python train.py --lr_router=0.000505 --init_std_up=0.0354 --lr_head=0.00557
Below are experts of layer 10 (counted from 0) of a mixture-of-experts language model. Rows are named router (the router's row for the expert), gate (a neuron's input weights, with its number), up (a neuron's input weights, with its number) and show model dimensions 256-511. Each number is 128 + 24 x the weight over its row's rms, rounded and kept within 0 to 255. Numbers have three digits each.
After each expert's rows: a language model's description of what the expert responds to. This comes from a sample of Wikipedia text that the model never trained on.

# expert 51
router:121128144149117159140109122123133134140126114138131119115126120143119128142139122131119131121149134141142126146100100102135144130121096123124108130141123148128127094133103114140131127141130129091100150085135139138128097100143115143126116126136106126156149117115117138135137123105119150119127123142129127133000147154130125158133117094132112124131134132118124137132000148135105133155132144141131139127118119136123219143111160126121143122130138115123114124132109145131122146143143113120147119124118126125131100149136138144121136136113139132114109128125141130136148155112108101152153137116122142126147119133151093104160136127149150139106114127132141137106134119157119116124103130151143123119150154125133129095113120111169092100114095140108110115138136152145133107147091108
gate0:132156117134106148161185101133134144122138142122129115112105147144088104139170150146121088125101144164147092121146128145124063153126117157124160162118094124065102100149122146118138124111148154094147121156155115115157133119131097170133121112100123169115092166122078109125166104165076135115108103140135108138145068139140155068170105173105105088122136123169161140129144139139139135114123103124126168118123189121123109126065121122130139080090115133145182103100125127095184151154134107107071119154136090132140105135112123121129160108149148119142171151113122157112094119124144095111148107126128113091139145091135128155142131098183116126141139139136134132149184125111094118116106119117103178146153073136115101118069155113133146122106129098176115156133142130101103141121113143
up0:096161118144099147141144118128108130143137151128112102115095123162074122160149146130107085100120155119158104112141081106103063152115117143086112140128105139076101098145098124141156113131154155107134104138167127120151117090125124165141122108116134163093133156119074111135154077143086132132109100127132081114123080118117170082179099135118130113109105105161149147158151146124153174150146122113146139115138171100130136124064138116131147077095123124170179078105113112103141142160150136145108129140100116126124122137134131119102151097146155135112161121114134166127103144133138114153155100145167148070150131110129119131139151108199130117108119105139143143140148127131112136132124125138110181149132093153128121096082152111163132078135086116161134147152148122122111118147113109
What it handles: Byte fragments inside Japanese kanji and kana titles, and first syllables of English words and names like contr-, Int-, Ha-, M-.

# expert 24
router:128115173127167140134151150107115154083131106146165128139096155096117122106063113152122137105099181122120155120142156179145099114132140122146107121081164111130143148093106124119132157150137110116168116084110155106126131152104150108082145144099143124120157133135140151113123144104126130109111126097161162123152195155164113136111123131114143108089110106113116073117088146155139144141116129132170100121143159123132142099131156160110174150109116133124111095163157121134128140118126157137147124124155133142086150078116143140153114152123117159115120107105109156139069079119143116128114118159115129113157116118145184112119128168120139146150112141108137160136141094114142131154148102106112101172116129145127158121149108134152166089109140143152145148133132127085129166128129120
gate0:157108142082114147125109133102159150089163137103122110132127061163129108138136129123109093148112172086116107104147099131109095171140161123123118076153112115166169108148108086158128118148137118123081157135140136101130096182079106151079153159127112106162149100146121143105150073082151104138145132169103104128138173139092104140157128124121117115150147131135133164086103124110101147121181107139076112106139129159173139163151142093121137105137116111126164130113075150132099159158127104150166139106117145123149116084119126168145113109137127146134091134089138154132180118093103157148114187131102125174159146125096146142150119112118149124152109135151113164130115144113143117124116152147164118122126136100128110067146091109109097088125165118117131143127133158174101116094125136
up0:115113114169138120140145086148071090176119131132158120153124145086121140132098143140153161102117110169116145126106135128154161087142054145160142159122133137118088161102126174102124107085166152137168087100094143144127149063173131125171115145137148107068063139117151099127130142154090111130140126121104147131116101125144098121116111094122142111110102111133143129161143115131143128118044129147131169118143136094089152107105082156138108153125144127139122135134162097107160094122165127145071144092093105150088132175093118076127133115106131102118151146180121134111082159143146102109144116108137145122094124138158105132085131151155155092150138124104158082146119144171119130130168088123125143113136163152134122181117162141130128179113114123149132107134104102110156136147153132
What it handles: Opening parentheses before birth years in name lists, occupation nouns such as actress and painter, the piece ag in Eagle, table pipes.

# expert 53
router:156133114104158122070145109144140123126137155095122166100132121149096059090077124110115110172143064130142127115149147179112116153126158172156155113137110094127090115149113207101116121150126093124146098107107096104142135122088089137140113129198126115081096132105143127132129136163140119090165152095112121120141139125136076119159137177132172138110104092162151136116135129126144114124137114141141082092133140104130071121152073087116138126163122106115156116150112114102080119120170148122128137133147123117160151114138134089140166108114140122117110134137135154125110147155149133101127107121130126178138118127142175146109127110143126136118153145135106091095101162109111158093128124129116112124100136118118148163130123140086129141132105065145121140143115117137077172141153090
gate0:138142135116128136126152095130130132087149164082130108131126133137127106075131159131089138089159113155139116112146129110137120139161122138108133115124104111093068147112133125127097118156148136080131124143171095127079115129135126116088161143117136133120177128098112125155119156113160166114146141103124136116143161106093126068134152121119115140152109090117138129102111093160085166101134177112172130116161135132093138109101117140112149104141124122098118120146147134107117135131138141156165129129106147101162141152117146133123163139099166154129092146136109148123140108100175106108134145147100158139105107129124132130122082118084101190153113178144110151112136149113148147148142151125064088081116115128146133144155093101127123087124126126147115163120135104133109125094140143
up0:110125128180147115130106178097121100126112132173147090165106137090150139145150076105158121134111149147125141138123147127136115081121151149114088139135140153136164087132133139120116139128093173150142108094124132121150161078145131103161133104128133162126105126130140172121104121145112136143118152129128086097131115165152117172169135126100167102080154135149117127102135129097139146141137084115130133123108105094148111163119166138123106123137126139138130152117093142159120149156078123126110085128130127145117118132123114120114116135167110130147143116102138154160137129175091187119098112117140088113127162121120121115122146168152137116135173111114131133109131122141093138136113088119142082139153088142106160123136154151101115126140129123120151108128080126124164087157119141
What it handles: Four-digit years after "in" or a comma, such as 2017, 1994, plus place-name ends like York, Australia and list dashes in infoboxes.

# expert 14
router:142110168142125166086142121110133128131109134142174151132143098112134148160123119113106125094095095148095127134123138126116142139147130145102087096109139101140140115142146103131109098170131093084111132069128127171135110129164161120096092136128141156129153135100127139151113104089121118127086141116106141080076093140119062122130146107134156115089124177154117118106076128131076140137095068120104124151126138132103137116084115139111156131148115166130148122100140146142116129137128151117165071147122091135142059124098137125134092157120171107128103101137113128136171137085146164126109132115143118134158120123121112092143132131112112138150145171144106138126131161151138133082113069133147156136173107130098165104147118145096110140104127134136151111115147180140149124113155091
gate0:163147100122167209087099068155158131101109132124117103125120118104113116166142172113083129151161106152106125162137139059105126138158120141129143130143131147150091086163055122125109124175119136147133127116115130167161132155135139108144119143167113120151134142168106120084113147157183106137123123149110136088105122136174136100132155147164163174151103124152171164110093117127129128108113141106091115137153122151116095099074143165128104118127144111085128147116123099121138105139117144138107138151136113122105160150129097178116094128084153120108103118156124117092139133134103140146148125130118088142118097135111141114122135103109129115141137144150125120125100059156150137156136119125113084139120110145136181144165109100124149142174110128117104115156161190074143121124147145
up0:116118097136131097137137158146070118179101084103105096127179139140118121103137131151137137136124130123117129138132113159173118146142096138152133074090098152121143167142133142155140110130119116142134140134154104136084149123092131131120134120132112103127154109123098094156137146097131123125150166118150133132126121165151119143131115131131106140115147088113093150115121171136133148144108112134116127144119099138121121166140142088141152088092169156147141110118139179130099158127144137157137108105098129104160133127134131054148106076096131176116131103084141146113121123130118135083109119159145141168134104125152115133130152112126143107124129134153160154143149140124158108140172133157147135134117120126139125099135141148112149113127159133129152103089137076123093089130169119
What it handles: Surnames and their first pieces after a given name, such as Smith, Wilson, Johnson, Rich-aards, Jan-owitz, and Spanish names in lists.

# expert 43
router:141119116100159133135112099141093078111157150160158140152130097154148158113178113140145096165144167134120108149102132123116156107138163144090118108121104096087131089149160129098099121150134098078116147081115098104134158137130142141173097129143134130158126157124151133115094092120159091170113136130126113098122084105093130137128128125139115076113121146100151180112033137111137095130153111101120158167111108139115192087103104144167142087110146155167108127119168139106133149126081136146153130135130144122149142124093151124120151118123138136130120132131160177137135112134140151131100119121044107089113136125135136071145122141159111135101176149112126124141134126092108135108143152120126098105102145111127153131148132139220160146139137150091096083101106117140127113117124079
gate0:133107127111079174128115132156112112170126126105108136119109184130086127116140135100116106158151117141207104126129118130095109152143129160141109122164111104128136103148122137121166131143142149139107160123134086087129095151088058147124175106121115140154177127152202141145103167150118114152121100147194110113125139139108148121124095066071146159114110088132103119149105169165137121087131119116130137136086132120109124124143126133123130097148091157081138144114150125162108099125117158163130115113115168113112121123073113126106128095127096137127147157139135138129091110106128114114124112131118105127108141134152100134120170118194147109149143150110107162085167134091122136138135133132121114148129133094090119123117122115135143142125081128137167142130173110129059164130126130
up0:137165211119140166100153080109122110145119164080158174088095133162111155107091126090133099142135136117185126117146130113153112162136134147133122104159126105117146147147138136114107175124118156088087140142112133114051089118137051124136165122116100127121172141123190170116148166100117143102093113141169102114141115111112124141124105127034106126109142128097169118121094125135087118120140120097117103138083144070141133117133111148133159106125083148102135136092104130154149101136120119121144093134126140152093140165101057110129126148110120177125150130114150112108125117122130149127151119138130113138118106122139132103137131153111131127086117133155145176100131132093084150099125133162111162145139126133136134127099118157148127099137100144167161128128131140119128132132121113
What it handles: Inner fragments of personal and place names, often foreign or after a capital initial, such as Hi-gu-ita, Z-aka-ra, Bra-gl-ia, Tu-do-r.

# expert 20
router:156158119142149089113116146132158138150164159138105142130111132105164085166126103176101130137095188134126177088115151144100094113161154145161082158089103120095086172147170130119082139139106133168145134127172096122124138154156156101129149139153111083084072154113137113137145122126158126126102101153111122131162150137148090149128131139144106142081083094109142120132116127165113126132147166077099150147152145134149121127154086128111114114106107101135175120130149108140113137127124100133097101129128153116156132140119105094153168155162110130131100126093111142145081108170148142107102153132166143112086124125112165152124118093107135130107106135114129153165117115150177158176150121126122107123139110106167102110124161111082135145140117115168122119159141088136096157133141112
gate0:127121146137081145140093118123068140092123142111128165092098123125135138084107133140090130096136145090139089129115123153154150117098099152124088169124095136102137140120124140151140129147114110148074139120165143123161106158140135091144169156111146153160140119108155098134142105132071159114098129126159092095124143141124114120137107120065116095146134125129143122162150128159114096124133099126115127154160112096133108162155111145164195145151135103103067105149101128154126159148116129118162143116167125178122105120095126131137120146142178116144115115174164110136121145072141094117135144136125092129126173150133138149120130156091154105104134112083135140177122136084115153110097117123128130173103111100106159153177116152121169109143107119080117122147128114145169134166146195
up0:130124101101168104113160099113149120185122118175136084173166142131124145143152138104164128122126109125122143133140125112125119105192141123141175086127185156176155116153132130115139117110120166109193136145082146120122156092149118162133085097138104111098123126134095159130118137110167097139213110159103157133137129101112141127131135139159125099136134127146107146086103139115126140124114170164135135083075098145148138093119141129081104071118151150127139170073173136071127118148139100123126113149077138112129141137170156122125144099120084116105162126084094149096172106162147146140140098126135182141135086109111129116115128109140111140137093151136128140059159093188130110165137133122138126113160149164144129115097118136136094149149160124140165123120120154099110127088125066
What it handles: Line-start dashes in bullet lists, = heading marks, table pipes, and year cells, as in career lists and taxonomy entries like Genus.

# expert 61
router:118131089115137112121086145122090110156112153145155108147150093119160130140179129167143117140144105110112143139153126089173159094159114116154121095098122123134130117117129087123115119113132151128129139161158117133132151132127161133158087138133106108143127161100130118130138107103136162133087122123107142127109136086143136118109110092128126079109148115161110168148024109101146124141115125108138179136124156181159151120163166081130112139109085171121174108135147134115157132083136094097099097129096111130135103130143132165123140136150137160110173112115089145144120147144122141149156124115116166111071133124154119113122118148142114129137095113118142139124109115141152115164155126152144162084108152091147140126140110130201138109130140144089116095089123093157154106089130136
gate0:136124134074106110136092145165115130152142164144125083147110118162145155142122149148158093134119105162129164112120085159182141106119142105101097118179136138065096155138143134143185120131156149122083106105111120170105137093133125123186137132147085130147141147096141181100146115074156171138134124108082119125138152119141175117105117094132093130103177098145094125138125152087101153160169116091142115154131114162153129117148105117101131139176115128166119132137162115123163097131126158123109160131106156117173121119122144152122173119101134185101153085118103134136125100134206161115121139114103169175121137127133117116135165104112192106138128110111108155171081117133114124160146106102111108108106106106169116124132111133122150118125119167114105139129141104127141139123157136
up0:122110114119119184134143124165153127099116115126130131105091120135123126110109156185167146125120167095123102123181135188096125119147137151146121136153095132112125160099098124124132147114136149131175107113127129134109139199127117128139105153180105153156178097142126098132153138127137142157145110114135119137152162100110146124119157155137143116136149188141135130127117112132082084139110115079130113124129142092073100078114118119116139133143125127121078127110140116162107184116111164086146094071113115129107140093158116095116127122144105140151179100103113100203148152127097103104182117161113129130124143125157173139152136118133173151108137129173097097106120117082115144162119120111130128161132156116172120121146128133094143102139128085106127122128144127140133118126135137
What it handles: Capitalized first pieces of English place and club names in sports tables and lists, such as Beck-enham, Haw-thorn, Col-chester, Saint, Mount.

# expert 55
router:125117131131132162123108103117144147129141107136127109111124118131137141129137119126115128115153132123116132156110109110136154099139087127129101125129139142119114117128131109134134128131141133086096137109161141130095110124125125140136126143141113141120135098153111149122124111089104143139113118144142116136006132141130109146130106093134104107115143131119140162108000151130120155139130139112121141150118136140108233118097134144108127117136142135143111132132128135152122156127126117134142120108127139146132141170151141149120118133097135119127113141141158174134140140141103115134142159108138141110118134131165100134176120158152142149115115124136136136103142103134149121115096112132140132123138173134129143104148141113189108127135103156120110119140116168128129103138080146
gate0:123119123137179104129176111091167144171129136181163139098121117147121157141107119083100155148128129083125111119130094158124126146137141114149107116138101100127146115144181077163119084092125130123136095116140122145147112107151147135111087149112154132112170141078154130127149156139147169071153161120124094115109088142131143099091119122127145103126131158148109121124129152122159141108128103074121107123152166091101121118138153112075142140162104157163133154113183092137141088104132133134150129123089122115165150127089125126130152174079177158160110112084147127161139159120109121142087111146139134174112141120111123146132132089133073106093130110142143150123104148130084139103140137161056142100148099107161137135131110115134147094129132160126124114091158157130138103154148146
up0:102164171123143140139125123174141157118137098137122112127114131125147078117116114175149108126166144090139092077131132155159117135098165116149166172081126160092123171107111123092135142101119151148147135179127090115132132137098132157119141132126109125171136099161127100124151113117111102117130121117131146163138111118091189162115113137104090105132097120142094142128116153143117108108107194144083148091109138113143166142145125149147089161110139084117145126179110132145111163160141132121143116069161106153112125103125176138119134124164110121149146135109085132151121158114145093130131156104105138151134143160091095108100134131112144155092148121156102120131157149121147149133104124112147118169112110105149109131108141134103105159072166124147117099153138104101118101156107168
What it handles: Raw UTF-8 byte pieces of accented Central European or Greek letters in names like Győr, Jindřich, plus hyphens and word starts.

# expert 17
router:079121119107193105152148117135154168143138162117141150103165147100147147133162125136161128166114128140106120091101135178157128152123136135103189089107119147098130127108165080098163106121106128123105155135114133135115137110125071132103135108112133141152101129109116098139150134124116090130157110059111125143125102104091139120124160164122123117121091126129100131112155178116132120133136109165149154137154095134166118132108155128135135114158173151091098165108134095087129119096102120130106134110132119127135106139147111148173149143094096145148176111102115093109135109179144128120093115101124107135106137129122120099125134072131111137141155186115119164132141136127141089108155170169088149138127112159145095165096166153144144169117150117171179171123123146100124142103136112
gate0:133158124120122125111055143123121118119136104108125159087159140186101159107084147075140112124098128057125108081104185106137122126119132147142123128121115136151146174097127098145137144153119105148141138097126127105121113161088113085133134140110174129161149090092124094117129147119152099121113112112173121121110150089107141121129159138142179108087127117123150154138154077100109082103139122126112163126123157066174109144149159091164146111129135098135085146170136147146150101126169092158127128096124146141147161129127144132161103139128152080131127121156154138130104112128138141112153129152107111109119127147069096112140123147112140115123176158121075137168129118100163164124179127089151168122097169102114103154154170148111141156164127129152149124119106061138123108081141177
up0:099118124145132139125139109144148134111094133101128083123121115088131105171141122130124181130143108203127179132126108163111132127144096135099127131126125112091122092151132145136127097090151141099133136143112128162104106123122146149149108120160139118096094175138134136133121106166117125156146151141085135107156107155094100135105088135115096129168153121112112107161117143130127155189148163156129077089130095158106138154148128172127142159150172140110127110107077136118081119133098148128106152154133098100099089150129122147108130106128126133137100106081115104146132180137113099141120133070125150140142130096163166148115104107125122132152113103163171113075123136138146059124119097160092117137162090182116145104118123082137130118122134121139132148154164182178117137120118078
What it handles: Tokens in sports and biography stats: "age" in birth lines, medalist, lb, kg, metres, score dashes, word-endings like -er in infielder.

# expert 39
router:148098126136126086173093149151129099111123099123166096131086106113128103137133128132154145091142155129102085071117130124128146154128133107110178098117130123142128149137112146113146121121131140087138133136120142117122132144089086179104141131139125135149151106145097112132103157150146164097136118140199118165162142095132166142105102131134133149154140126128144179150126148098128111156140120115151082116101133166188120120136124106103102107098127084124099121156116137106105092153146132146138120127113162109104122073176120108139124142146096112114099166088118153173114109102149111120159089153142124150143137155124071137161127130163183116165124147107166123143142158113148142153140083108145113130108133116152171150111125097175141088153184151125115184146112101110109131113115165
gate0:139139131098161132090119116090100134115112119166108140115107109141126180099145142121124093130157123120096091140133135173111142114117134146142130079153160194147111091170119137150114145166105159121105158120129114120094133120107122106093155163083085179145167154110107153076080139146145145123099116111202126152115139139146148125122101145121158169083131093157098115080106146109132097170131180110113135125129145160145136135146119115125144098154151132099096112114132154095121154145148136144131131156156140128140141107158172110090141105116113155167157129095134143139139099085104154132106072128153124207156076123126075126152127156133137162086130097106148150111165117045133137129138110110125120113113140133131146162117137150133121115146104110121127126104095099141109150129121130
up0:122116147138084143104138117082121115091098158082118124149131122118154142127157161123138150109069174160173145079145167094155116102098147162116150145115153172132125102124081101134127137089145134116131146111120115129161098166103089131166110108105149119103151067118115176153076128126102116104137124111176140135126120139141097117141118160135153152161130114141133139131144148136142114126122102119112122102149141123129108132129192113150123148153098161128111125149126098074134158126117128153144091084118143144092131131135124133113113097178123109135170130146125165156128107141125116121120148147127139188136138132132160138137105111144111148113140098082120120102143145130125135114155122129146122107113101122116106108136128109137135154076152131135168129160119141117128121069138123
What it handles: Opening brackets after a term introducing a code, abbreviation or year, like climate (Köppen) or Clueless (1995), plus sentence-ending periods and paragraph breaks.

# expert 8
router:126132147171103065127123115094139140104146101161087121136139170133141102167142168144137128128126201085147106126140121142128113126096099119111199156127162139133179188113140180145149160114100152168129127104126129106156127130108144152150151143134163108112128122137090114133137119121124168130143091162142092176114160098093118100073128123152076125129146083104166095151189110148143105140100154157144104109093125153136104150132117142125118164121121103099174117082096145107120108108121119086114188106145083103124113091131142161131119093129051136147130160095137129117131144120118085139112098145156093121108100129119169145107120116123125110144149125125147135139114114135117151103092115084139087146139129117125132104140090163104116119141159131170110161101128134115142141138117162
gate0:085145138141088129121163106106105074137124151129111114188117119131136132111151110121173087140132150158135115115117142120101105155108087129054152103137145124156117090103129108115111084107125150112146133153156181115109098158089175155127086127122123157177124113112133167149172146155136140127120085137105140132076160151129138162140100170144091118141112142124078116118107134096155137083123112125098151148162163163145150153104100131121134147142120157137167114159118136129089113110132124140136103162118093130132147124100099091164139183081130155143114154120135124164143143143130081102130138154139134108154132047171125104119147123135084114139102113168170131119139117131143151117116147095113102091101124109129113095140116138135129156121163136103122128134144136088138116129169130
up0:133064140105155125135110119138152143124117127141130122099135105120140131115091140139081179142127116121111114155117119131173143119150135117168082124105119137112143169137122100156155143139114111127127133082088062145129177101166105098129149132123137127110115149145127135107099096129142104162125152135159122119172118113110106115102152096127146145098152144122141106138128096159069091157122161128144107107122120084114142136141152155161124126112146124111120134102131129136157142170104120112127139110141161161125122153135144163120120101136140105135143109134146107106111112109093147130131121122125154130110151171088127150110100140089147143129157163068072115158122158106112101127130069150165147185162128159114154163128182116129123124121097156121141116135118120165150150134118153
What it handles: Quantity words and adjectives before nouns, such as several, various, some, plus of in Group of and board of.

# expert 49
router:169121121106163094150171150140100129127105152135085158127093164145132142117100117124139129095145158153143162115145139142108133106122151105149155112107152102163106112125141132131110154123127140128160152114166140109125152120110122101099159128106128164152104125115148139121092115141128112086162109140117095113164164147131133081104170165118160133171128097115125098110168143146124162118172156153146144105128119127142082142128143134138173120104077180103133104144099127103093147111118128142116104138127093096102100124120142145169102151124082157145103085080119123129144121161135135119097110125120109166164123138125082144150132135120095170139150155137125122124160104117165164147140154132085115128143133166116138101145080160138145120117145162152129118082138087087084099085136107
gate0:130126157151148135104114087091129085139147147113140138117147107110132111151125146102109176133132157141135126108131096149162137167104166138096087173122107112092080130139143124122099132119158164110132172165139132126128105146125120109134137128129135153165100153104136101131139144114098130180123087144136093114135107125140109103165130135150148178111095125128173131151121076135111125079165138118108140131158152183069151147123142168085136149121166142121130143079124134123125140157127149088103123157112146160134124109109135149151142121101135171126110128109113125159073140111132156111141082137139137114135136094137077136118149135122109147113110111183115155137155177085123115137132146134186142050124130094102164124128150131116139148132086135158126102136133151126160144134190117
up0:122147162118071128133169154165134117137147078165120123150115112141132119107141153117147121117110072121103152176131114088171080077148088137127163110136103150144148122124113122142146137142107108143101112111132112131119092159127104150141114085137156111078140083153115164124141141127123132104126141072149108137110112161117098142132122083104106062169154143121097132151121135068142119125103109166074124166116096114155129129130131074116123120129086122138160126145127086126154107135130095126140124153115110093096116146150112078114093122111140117110158129133171144117144142152121083130127155116101135106096160168154128164140140176156127133095109096126188126143109107109110103067151142127100114137118139159153089152125118141144122110118169152097103120140131124112104100136085130
What it handles: Copulas and relative words in opening definitions of biographies, such as is, was, who after nationality and occupation, like footballer who played.

# expert 62
router:131191122153125108149120141128114121102147100136161145143114055099163160139119177165137095089134153123106148087147146114119060155102144128118047130132142085140069147141102102146122104085139175150135113132142141117140154103135122111129106114139145146091159149140150155120132150139085161139144111186136094108090104113144091118113115165136105113149112119143147134112151094176113124137099136095109105116130151153178134145156125118106134153119109117141130082121082117150116107090157123126147113125101081165134128139144116122119163120165103095175122151144114135126150134147147151132143129118109113110139142138126153134150151150155105156106127058148134127124141101092125124141114152122128137153128098132056119146163116164137119100168129170137134133122122089140132086132139110
gate0:143109142138144156145140137129127110137103128115141171161101119126134084105122170082132170110130133152126092138147110129092127116156139154163101136160126097171100106145096140148152159127173125083100167085166084137122120095126149111152097149137115161144123126113090119179112154175112113139107154152123145112148136120155097133103137114173122104123120121108115080143121114174122110140137152125136134107116087118139158142120094150129150109083128121121131091120136133108145121113088135127099129111096178136123146160135160117158140098111081139132104151145142119120127172148142139153143117180158121135136148130117158120154137150144145135152103132086131155105102099146115136051149153143093162137100108161112169114140103106145145120136103152095126118121125160085123115162141114
up0:133136137137134126147136132149122102124136106106144193131104100130155128153133120121089115135117105123120126164146167148120104115117121181124130130125127086151098123144127142108045154110146126140103148120133153103168156109105157077086120161122133157128134128089096085092165115097108132164123099138155114106149140121164074105152117151041120089146098148118170135112128106115122143167080067109145139141171133127147153145129132122130114138119117124124149153134122108139186099128136116140119090185169136100143083161147124140145137182126143141078104102159114146094155131116171139134114126098144109086124066091114144085131104147129118098121112146150142123145130180081146128140120133135141157091132124160148133128162142143123084122101121132133143123117110092129139163152141120
What it handles: The piece ce inside words like Ascension and mercenary, plus capitalized name starters such as New, Mount, Lake, Battle.

# expert 41
router:170119118094164105138120149150130177121131153111077172171105176138110115098157160090151102122103123140160104119158129130113127147131138079132158115166153145162162143140105159156126133084150134102134161098152130126093148120137146101123168098088107141148139090174116149117107170166123138118136133137152164152123138140151117100171163180130133137134105083172121103137170154147169171125108156125118182141115141099151097149147114113106138119131094159136098167114119114105136139122117133108133117126105116135090104101154130128151121107092120135103126096092129134130156114108120096112122110106135085154088174128119115156125118120122106115164133157134100119104158114097148157106125132130108128159132157147160150172133086161178112140107165129126155134131136116119156136105140140
gate0:095112118160160151102143140170127075148136120137111050135164125120136136113100133115095129130139093123125168119159145140121104126158125114143135151141096125082134128123122138116144163092182143106145138123108137079080091093059106135130141180134184138148132123145106127161130137133106114134145151123177202112135157135141119080155154156140130118129165140085136149162132102150128122099129157203106150164115167129132116143161102128134102142095094088131113136127066091104159120134133130107151160180123145127121160131111139150108140108125121136172109092139164148128134087145146165084134092125164124108119132099090142092122117137151144110140098132108178124161099088148129098080128126156096127179111114149149135150142096105150125138134106113139121144142123137120110124124115089
up0:132206100171119138132104149100138132111117127125111075142120128100146121165167174135128114112136109113125157145132112103111108154128113157131120177142147144131136146110118162155146174124129121102104143105095136092097094128140097131074136189144133152154128120142151106177137152137155152150128161141141154153135116136118144116152125132083115109143104147083115141130121120149091112123134118188177122130108122113105127137146082130096157129067115131110154121115153144107113098125178125126139139179152162134116142149144131165094093116139106106127117118137168143108117119116091164124170127127134099132146121117136136092154111143141155117166125136114168108134117137092121171088158083127135089149135106146103133126097148113111099156161106114155133149114119145148080101125117123
What it handles: Subject pronouns and modal or auxiliary verbs starting a clause after "that", "which" or a period, such as he, they, she, could, have.

# expert 5
router:127121124110169109071150158087109152136086093133180130147115146136103131159144131109156096090140138124122143142131108129116169131123134191112084080118128107124115109132169128156124138120131133129123121120077124118145147120176155137122136123122123134105156153131096118135075131105113115101085139137061133121137138133161117131099137111133195094113124144132115133129133072100130132136102097124120109161113148113137129113124151097163125105088136084108155126093096164140130135089104125130127098168163095103141151102104116125087128165173118164160095131102129144113139135146138163103116114132168119124157133120146149140169158141162122166122117107177155140149132134134123113109125116123149154136158134153118110128127095181078097106159092144110132148118139097140165081103161120
gate0:129170141100103141137134118122128123140105153097122138071152154156125124123105163116105151131136099115163131133105120184093090093135141161131112164115099106147139087142134126135126123169121109132134192146160136118116120146129144110085164141099116136131117108110108125173194134127154148139167121156157135129152124111098141109128154107202094139174126120098103105120139148120074147145119112144083168111161116127060098126115141190136143079144121153102109165133171124112165132123121157141134147133140155177105102095107149101120143128129110126143126116169096109128105112107168152137154092106149177144147127157095128127140164128125121115117139103121098156110128113130123107034121113115120170146108150138119126156118113138111096122075117109160127136104143138134117144140122145
up0:123157113084146123136118123122119137094131144115140112108138126123153146140125169110129145115144119123134135151132123176084127092130149133170087144122111108159126089128124148131096113156124110154099168154157177108140159124095153138100127142111115117101124121132105102176158134141169135149137121176124146104121123094136145138102166108160102174171169120115113098139117121132091154128148115134107126120152105138100125102145127160135150089103098156102133160113138137137155124106127134108128112127139144152112119098114151101113144130148092130146129086155085107126130126126162125118158117084167160178151126170082172116190156095102099120097136079119128132120127146101122159078143135123101163121124142143146144107088109132109091114094113097160153139118124107133114107108105097
What it handles: First pieces of personal given names after a pipe, colon, comma or "by" in cast lists, credits and tables, such as Chris, Robert, Vas.

# expert 10
router:146162157121109117156129140153125108135115137141118129104173153121105148152134135129122114117141139127119150130124161170127110148124147140131204141108117141138147106099115142126144131106115152174108118186152127093127126113093074186082179155092113137122163144128135132076115135148140122157175104118141143169082097128140168117131128177133105170132149126136141147094157121087124107148143156160130125151113129158120087158127085105104123168125087185129145114130126138102100117140133146091114174116126101099128109111129144137140143093151077095129165144141129138135170111080138077112141114117131085140104128160141078139104128093149106096105141143100151148108143132091160160125120138106136115162154142157155101129108140133144170151147145109130126175152117100138119151119127152
gate0:162138147092136137123129124143162140116101125126119123107143109164138136188181119156114145122181150151117116119141124145133121117175123131123152147126108092148098128175070119067120119135105125128105121132114142104080131140113157127121153131100120108121129139176098129083124115123133115125138164122163145158117122113132148125147128150100086149119141130123112155121143154105161130152071120172107128111102080161147124120143093119092141133122101140086115188164158124080171143144096171116108136141150158134104121131128155156129082115132157095088144140115158089162153139123097173108158115141123123127083100110087155098124068097124157117159154142135180115105112149103090086164130098130155130149136136120110116118110161134126105135134153107108198115133134096132147177151163128
up0:103113124118101123088168156114158092117140126108148125118161075152125138147108115143159162114145144113135166136121121136156145159133119136106082141133123164117117101125114102111141159161095177104083166130127132124062118169132113111094120181109091104121171161053123142172120089118157135143111137123153103137123175111124116125139143114136137135122150143119108132144118120135105107095134096104111112122149115153104102127135106084105099112116117150135126112148140141126084147115109105130178089098144148141165179127118133123132115129146138122161125099097145129107121139104117108095140165147133133135117129132114158136102170092196116142126124151116168113086090148137143123126100110161120155089124112111143144141136136074152143123106114174108118144136173134118104153104114104
What it handles: Final pieces of abstract or plural nouns, usually followed by of or a comma: difference, information, losses, administration, relationship.

# expert 38
router:149137106148154121089136146137157109155135103112151110085124075145129134138123136101162121118136136166108140088122110144159136166151168095111077120117108121125101167138148129077100109138087159129102119155137111136139144139134190093142097164119087121142117155116136175155144122098162108135108116141107129122164161114131137117109143101138103137145133127115081184128142139139116121091119162103125113119110176113129099130132135156135118150117137109124182076133133158154112124155117117138142100122151129125140104143144138131123109126137153167106156117122073174155168126141104143122137134109117117122101099146101099152105119146108122089124050112153098127099136127101146152140125147120125137081105123156165125140169123145081096123121172114142096108149110095130133156118173134
gate0:102136100105132172101073144144106130163160136145103139143156163117131143108138120122084108158160153132117100140098119165098141156157098123110133107131114103128123122099080162086137154142150115122120113127120138101126091120080157141171181111083121101147114115121131166137132095165159089130138102087133138121107156132154160161120091150181134121125134094123092138121129158141127146137127129103118170092095155151128110139076124137136087195124132120133129127126142139055140129133113088131150158145111171098122176118164130146166122066112148112098126110146116097150076119124113098099143149154135118098126108158107134128123123113133127076094111142112144151119156141128122158153136130119077106147109116110157105116136135132138143133162120131071134185175140123131129148157071111
up0:128091111118194098122099130160077128127173127120145163165121120166131201079133107168120096139163128106149144093131134125170166130111194142129112148127105146113145102093108150115142112120157152109123125149102128094169112148149178107178136144084114112114133152124141156135102137163142131105088160146085161134125139082087132117134094136155107144140117125138129132127132144137105162071119067103153098096142095149134097115120119153133146148109155122116136111102164142091132139121132160112110117169148153132109136154105106165118127125112144102125121127104132141121113140148150160100146107153162131157136111119106126115143085132138093115099159135128167134101145179125125100202115121125109152180112140148137167112125108124114158110098114143137122110131124130098134145109115097
What it handles: First names like Juan, Harry, Carlos, the ib in Caribbean, Los Angeles, and pipe cells in roster tables and road-route descriptions.